Below are experts of layer 7 (counted from 0) of a mixture-of-experts language model. Rows are named router (the router's row for the expert), gate (a neuron's input weights, with its number), up (a neuron's input weights, with its number) and show model dimensions 0-127. Each number is 128 + 24 x the weight over its row's rms, rounded and kept within 0 to 255. Numbers have three digits each.
After each expert's rows: "gets" lists some tokens that make up at least twice as much of what it gets as of all text. This comes from a sample of Wikipedia text that the model never trained on. Tokens count by the router's weight.

# expert 22
router:157143185135124140097129165157109127172087081098103146129153134131162099116164062141115147145122101092154127120078126139105147098170132167135127103126122113109189095097124110168143129134139133124125146110108151159112139109139147160119115148123111126110144136148121126115149114146130130108126091127113129189164124099093128111062112156155124151132145122127122122126127146135184145113146
gate1:087124102148131157140144102144086103129168150102125137170122130138173135077134126106154151136108132103153104123125143108097143160156125128134120096146091074149130123143139165100144126108154153111116118116133112094146139141121120109107155176168131133189109103122112123115088141127129154099114148153125118051097137152161104110124125097167137135106169124125096142122139113152108146169089
up1:070142126091155103125140110117118121122116080139104128100074125084132107150094114153130120097164092176099167123147123103150127110148133123159130123130128127112173146140121115136110156116143122128142104121084128181136119124127099100169125125065125116112148146130098122120192145151154110129124106150175099160136095103129129104150126121139131110104080146111142106119164106159120139106087
gets: "1", "5", "6", " Ra", " A", " Ka"

# expert 18
router:132105134086162134113111163139079132172097086091130161168173184125176108137121116141129134126139101113126114090108144151110123126144175127169119126126131112094132103137122097153130109115102120163124097084077125150100137123108124160094114165107104121124122129097129118106105118139092146103117114109100117157164090133111147121126085155126140149113148112099166149175122156137150148112148
gate0:105105131118197156107117072112114139109160078130136150142097086122170122114132138138088154106133121152109147118151166125117104129122150142124156121148062163113101127132103152108118068152108092143141111165114146151100171131137123160129141117110158121159115118170146142111159108127147088108156131161134152131136138113125099109141113135126142125078183119143115127135143088140144113127160
up0:152115092168134123109128140142144133122136144161155151084143163120117165127164124172163143118109145109148149095150156103133087135159079091129140167107141108149145129120166097125103103122134098145085157130143091143123157163117135130153090176132117177145117090081099130111159139135104109104164097146117121079129125143122163128119117156109098175142112119142123125104134113120102090120111
gets: "6", " States", " American", "4", "8", " United"

# expert 28
router:158099144150154125110090133138114142148134103139122139106131174131155145135169065152091156109121113076126115131101165139095130119129102129149131127166140111131162089095119092145179060118115137141168121084098130161132144103142143133113093130152144139112171130109142110126108130146121106096148139099091154128136119125119122099114126171140095155119127161068111128136140144134155171113144
gate2:096142173116140145090146107115114126128135109159142100137103120164103148132128093095126108150180153135122107189111098135108130136137140121182161139092143056145153147096125126103132102148150120127137156131095143130124162096154134179128094135141087131101145113126133093114085078100153151117102122166124136152074109169141126129142108125151100126113120120128120105145100144147119104101123
up2:149138160126106163138141128140129098108085148164105119070145122149104133152113116100127155126139120113128125173091136103142099154145089136153126151103143133142160148096106070119126082155104146106127189118095105144117138113156110121116080120157089120131137084170083110129104148103132170136139110089116137128108128126088103131156152136135112079138123141104152150123118152134151145105169
gets: " the", " be", " A", " Sa", "N", " W"

# expert 6
router:138086135087143110090095148143099148133122102064130155160154155141168119098171101119105139122158094131130163092094153146106102121155167143123107114116105100150132131101074098142143110143155119150133116087124140161105150082090131162096099155122112133122162164149133130091125121140115100111121091102112147144168151110118127092114109144146139154097141102096151135140121132157119148115132
gate1:126130121145172119112090124088136145135130140093139141139108132173097128145107111102127112102158124093149173098079172101135120130111125171105103128096119125184127132111122107094130085131110101140156114073150164088119103146121109082108116131116134149187133162095133152137170129126132096148162101128130147117131177093145117115162126082148098162122127126135122141108128140135101132126100
up1:120147143187136142099099121171170072110110098126152104136137121095151153165117124116075103140137141148138146159137151104084130138115121118130169144128131167124103149095120172157165122135111105092108121112082102128145137173136121128125153141106103100123133133107105137144111129104101128097132149202149118147158133099112114087134142096076131129132155119134129162132132122167123108154098
gets: " and", ",", " to", "s", " was", " or"

# expert 2
router:149145144088142089150104147128123110152090064155122115153156196141174135115152107154109133116145109140134118111115187138135109140133118093162110101128105118133125117149117108131155074092104126155129126115103114148121134122107115147124103137122122158122130153135110089153118114158100123099094063126121161113154102134079151094113124133138102182101125123087145138128114155130162151109150
gate2:113104117123109106109125103111128109174176139125164130152151133128125133066121144103123072128147152120122131161134130080115131151104122155152142123177125132140178132115089096133120136120096136148136098146111120157155155090133175109042107116111157128143130078099122103112146152140189132098100167122125126137144138120106126084134125132114134155124134131146123155165131133149110091114132
up2:180087122148119140121143091109098158078110112142120158093134165147139061178070145133180156131166123093138157138096142109116151124158153139107115156106129149126109152092151100085152107168114150149129128112110123099143147142119125133099116131097111140136170120131100125131148138119092120147125141115125155120131108126116086111143157115123120111122127097138117178125146109153105073112109
gets: "e", "de", "ne", "ca", "le", "la"

# expert 16
router:127105154121143112097083149158115166153137096123138160127163165118131112151188080128096136124133093120129137097126159136127097134142167117129119116144106102127183103096115103140136096099099133124119141091144136184115151129097126140109119164107136118119140134092120138115132108141128130117133106143079147138150091145092158084104096145141124157108140104085156130158121156139155160061140
gate4:102178133125131140125145173099160178124155148095108174157156154105168107133126098091131182129145112117150143110078120139133154148092092154123149123072173127117130077151144136135115111143131137166173166136156131133156142101131145099164140139120110167133103115132114169120121133148080137118171117142119147121117101130111124119112129116175145103169141125123123134106112146141153142113146
up4:072108126142140116114123129124141104104154112136147112086132113114140119090094154095133128117119181170119123110114150164175096159144121100132107098134132150101142116107157130140144097128124106127106122137107148116098135098149146156160096140144184116142085144177075124129156149149121119100164153132120140124121167146149148146132179143173113143091106144139112177166097109112129159106149
gets: "0", "–", "5", "8", "9", "4"

# expert 26
router:131091173116137109089058139185106154135115086121117158168143151131142111141135105160120177104157106130132147116118157140143116103150140143123145100113116094146148115074125154144127094138098130137116128108111138103117158119127144153139146156124133161121130147097096106123106129148118116112129139142096158139132159127134181119120069156151157149070099113090142133170120160158159124106125
gate0:145153120171165118121071157145086136107122148112129098094143116138132116122100117087082085163164155141139134121106133089118142028142132122129131170136125144107168136129158113103116129168110139116169136115080116127134128168153109106117127143137126122136132098131112178137122114147132092118100117086145149153151122124151124164123145105107173143134133108129118140159101153142152139104127
up0:118110130135101129146104141084096139117095132140160165143182165133147154146141107121139142111175117174142151143093100103114097131163165111103081111145100110122164153122149141143149126124148096154143140145114140152082108101117116142079158115126155117141146109111107166119136070140095130126137154153111112163134109137132119120090132130164106147138154118094142182087122112108159105151098
gets: ".", "==", "in", "il", " ==", "el"

# expert 24
router:127109128126146150121120110155129144181125063121137126127138159130161124097181071134094139137164102105156155112116152154107102124172147142159113111138156145088106115107135130156132119082118150136116133103099132147101131134107141147125105182097119137121151151102126119090137149174103130099140106134103132164140137127119137070085121132166102186105136117099143127137133115153149155126086
gate0:129098185125148077132080151116115167134159085150133134134146124152149151117129089120126121138140104110105117132128121131114133130081127155091144126131110139118170100080126147107143137122102151172110093121131102133108143120156105138120122099136165128147134119168127196137155123084133136114111120156100110128104154107140148139146093132188126151142102096134079066133112139102110139082128
up0:108112109054142096116095129107121158150122141146131119131123123160108108141129155161155116159126140093135123119133132167139132129112127160148140130123139135172092119113123129157142059124073175126105139139148125109137140101171117139068143131147142114201156108114120083140131113123127096126132116100156134119179146118117150122103106100095089171113148131121151100130145124172142099123146
gets: "s", "3", "z", "f", "ö", "ü"

# expert 27
router:139100139127130136099093130169104117174126090096127129133164177128143102099140081162055122130160119113148132126095156105101117109159162136132139085124129074118144090113132110128146083148128135151148123105115135142132137137107141152134140192098117124120137143125139137088105122138117144090138117122088126116137135110104149120114103121110138169120146139127103164139137122173184187143143
gate0:098115102142091142118129125121094113122130128161121144100151123184103152123110092126123102114131109122122157093158100149100117112146115102172140087113120121111170089113160076132155136108121141100134069143131100122109166104162122145141156195088151145104130133145129144105110160172097157132174137130079134116117127152130143144124110121139111165097098147094111155132130140141099149144102
up0:090107154137134119115128142146104117146120143138128141105125113116092093089101087141122133151134138081134132118145105096125116110137084114178163109150100137143144143069144145116079112109152116067120109127141123151163156111171157104145115119121181106092141142118152131123064145169131102123127150166118152166109116119095156119107142094168150141132130133128108102085114162105110130115125
gets: "0", "5", "2", "3", "8", "7"

# expert 3
router:132104172119122084131101111159130161153106079132129137166139157159144105119161108131102132130163105106114126118089121119070126108151148148142098083133124123157154131093121092128133089111078134143118128125099121156123135135092115191097121172087118125136132126079110104119141146139126128133159122114093176109172142120124161093104124157150126136126107098125147145170124143167160141107120
gate0:117142131161160110114108139129156107074143126150113112133153142151101108098130114166107132144117151120158094129121135138183120146126169156144114187154141099125143139134148123086134147153077139124173162109081129141156177117117156127096072130125120168133133149092120161135138154108120126081136144143135162125167075136139159109127139124126132108116186113107148154121134140160111131136098
up0:120128116100101112119164122101192093142145145127119132109078149110138097123117125120140124099176115106141138118125152109119120143164085120136142097111169136101149114117110091170094166102166108167121121110135151117083145165082159140165147131125122092102104128149116155089166146180120111117139065118131107130137120147123139107093141141118139098120121129128092118155095165166132127127119
gets: "in", "r", "s", "n", ".", "er"

# expert 17
router:142109155100118138102095129142102134155099065117159135155150148151183106114150103127094113105141086126117129085116185172094142107141159162144138135105124126107132099115057093160137103131104161159102142141122141157104148147098127165112148166122140163122143156085153125126099118151102122078133109113136119137147090123128116085114106131115137129135163127127143121139092139127131150109131
gate0:121161135112129134148116166138144139117112111143130186105117144177109168178161117158128108110104152160086105138161175130105179172111101129170149145147108165139153118077137120173129126152139144096106117124139080130096118149119123142151118113122148158090149109147145126158144162127078138096103104087135130150125130092127160118109146138123126176147141128110106107116112159118133120107143
up0:087145134136166118152097106104137119127128146131162137093144151149122118140099111055089155121136117110122157120108140093122135138127164090132122100128128118121144103134133130146153091109131120116188143105112184137136106141141165114156132109120136129137141054096099153099149078123108120123081108138119160113122107127159139129130141157177125127094153173125100156138081084120132129151134
gets: "ing", " of", "ation", "al", "ic", "tic"

# expert 11
router:148143149114135114129094137152138168152124060132110154142149141160156141143136097119129169145140111134136159111126151176089124094153126101155099119117083112107135092138071154114137085132112146145104136091084140154117143137087149141145111144104131145122138139120145124111102099145096149120112165114120148124142139114142148079133071142114107148110080094102149104138113128165175148093118
gate2:116122130168099118150121110114129143150092123166109148095152116140136178151158138112100154122132114119103121080102102127106106110114091138140093111165126132183114082111139099108145131126185130143125089152139143147142154121109128136113111140100130109141162164140173119075152148151136154132124090125122106145113120175148126115158202106149111132101085132114109108149111125129174142152098
up2:154151080137113101136124111136113124122109162123125114112100122164119100118090129110120142124131103117073156119121115124139110133161113117172111091138140136144122128105139105079137087117097100118163090123168105168143136158111157140186113111104133158153124115164083123126172141129101108157153138106139097116179139111134148066119098130172144085122123146136082148170126119110130141107137
gets: "ar", "ac", "c", "on", "or", "er"

# expert 20
router:158071154112130120115098126155124125145129096124102136151154124151163113152129095134118136142147122123120171085140194146115128139133157134173128109130142112126148069094093083152128123116114129149122168075107108135124170125113152160127104161116116120133156160113128143099131100131099114123144085093124173137118121110112139081094095186136104135088147125122169123153107117117153139124139
gate5:143111133133137119140132172199118112181118143108118109139102097194138081191107135146113120174158149161155126110108140137114138089141122169132101100086142130118115137130099138117118156116139161126133134107115120108125105125136116100089133125139115108082127112121124155129130076163115146168134141158145128133130167097156118114133119135125118166092158154108099112152134072127143163140106
up5:110109162128176106147093115155096105115106142111117076109082076160159110154139144153101094154173122152140115096138112139143109116119108117089115124106102110143132133106076114134070101139092118134124132163124133126134135086163116125082145139073152147102121097142100119086145098147109136139142115083124143115125127160169104120148106152130149121085108131131131117162127119148098138111123
gets: " the", " of", " in", " South", " North", " West"

# expert 23
router:133134130122163131087116128107073136142123075116146126144184146170162095137169083108127151125140130124134138108134134160114122115122164153117108094111127106124161122121118133146144080090126151188105138130109131136124141134107142134129110144137129135112147106127140149107115120119102113135165152098066134120209125157101137102083075126149129162091141094111134159137121115140170132133137
gate0:143114099155099112129146099083106133132137112090085123110067108100143105122105098138087092120144137144133132161093105150117146147131158165125154166177168096143126076131117135115147180167117140127126119104110091098131117115135104127135094117135184140109141166136138107093141147152132099131145107112124113115123132107131151104138139161120099086104141133144190155143109084124117108138131
up0:142132134111110124082139122122091076069114139081118114148117145134169086115100136132100150136107127083108113142149121098089131146105135171140117149117110118123116115165123115143107179144118172087110125123158098097132138126098128133142165154126168089129122145137100136157115137128115122140154102120145140086077123136147150091159128155162110127096117155159145131153089131112101116173169
gets: "k", "w", " K", "ang", "ke", "K"

# expert 9
router:139067159108190125110096158189093100124131092121123156134124145138140150140177103129088145137104135093094117118106148135125120104123150135126111114152163141128143114125086108121150096116138141174113093119087135170125164111117138153151077178101100141131136197114129110134121120143114096116136110126105150138141107099120149103100105151121122122113133109093136150135120129136169170123131
gate3:120148133105091109139094087154098091093167091117149138109073175123159129187095104139149128106126143108117117138141161134103118100106138155152098128083165141109118103132160115117104110132136124159172096126105123135175122184167089146174161150139128118107128120154143126106118159118132137118162116107141101118129114122127119121152129152122180140114141145140127147076116090143114129152136
up3:085118159101089151164136135125095135149145130165151136117091137098136121129158100143089149151131113171164122115156129132118121120109171132113118137108114144127151161114133117123122123118128116155141116139136139144167094096109048150139117097126144108076119137159119152127096135122143110093165131116134093122138109112147145129173091162120159130125108140181084118138094115205098122114121
gets: " In", " in", "In", "|", ",", " after"

# expert 29
router:162119151121127139106118157137101126145102076100137156175157169155148097124132109148101140148150148125107138113085174146125131107147131134175104112136131127096123066133107094128142125111089141163115134115083107142122146096129132153131098163099121181141143131105106108109129120157089148101110125118097146146162108108140134121073133142134108166071146099131149156149103137139136176125143
gate3:102109100160128112118156122127156136125130123143128154134140139111154116123130117131148144127154101149106094069130131107133118172104139127077101087156139133107115154130085147136097101091146162158112160119107153107123134156124120127114096116097130140145152106125169073098144119152143139074137144148093125142164125139101101082162137132116153117079123170099126130091133156100125061124087
up3:163118124101137143108120103103179128118154133139142162095123108111130132128118118128122131088155121146107175133174122163126119135124140144134100129106134127090089092150143145108141131123140108159084163138114142090084146128152116158153122145085125135106106125176127070159189181134131152113130109137148127088089114153131136140170126160126120163108099130119159117146141109132154164190141
gets: "1", "9", "2", "0", "8", "7"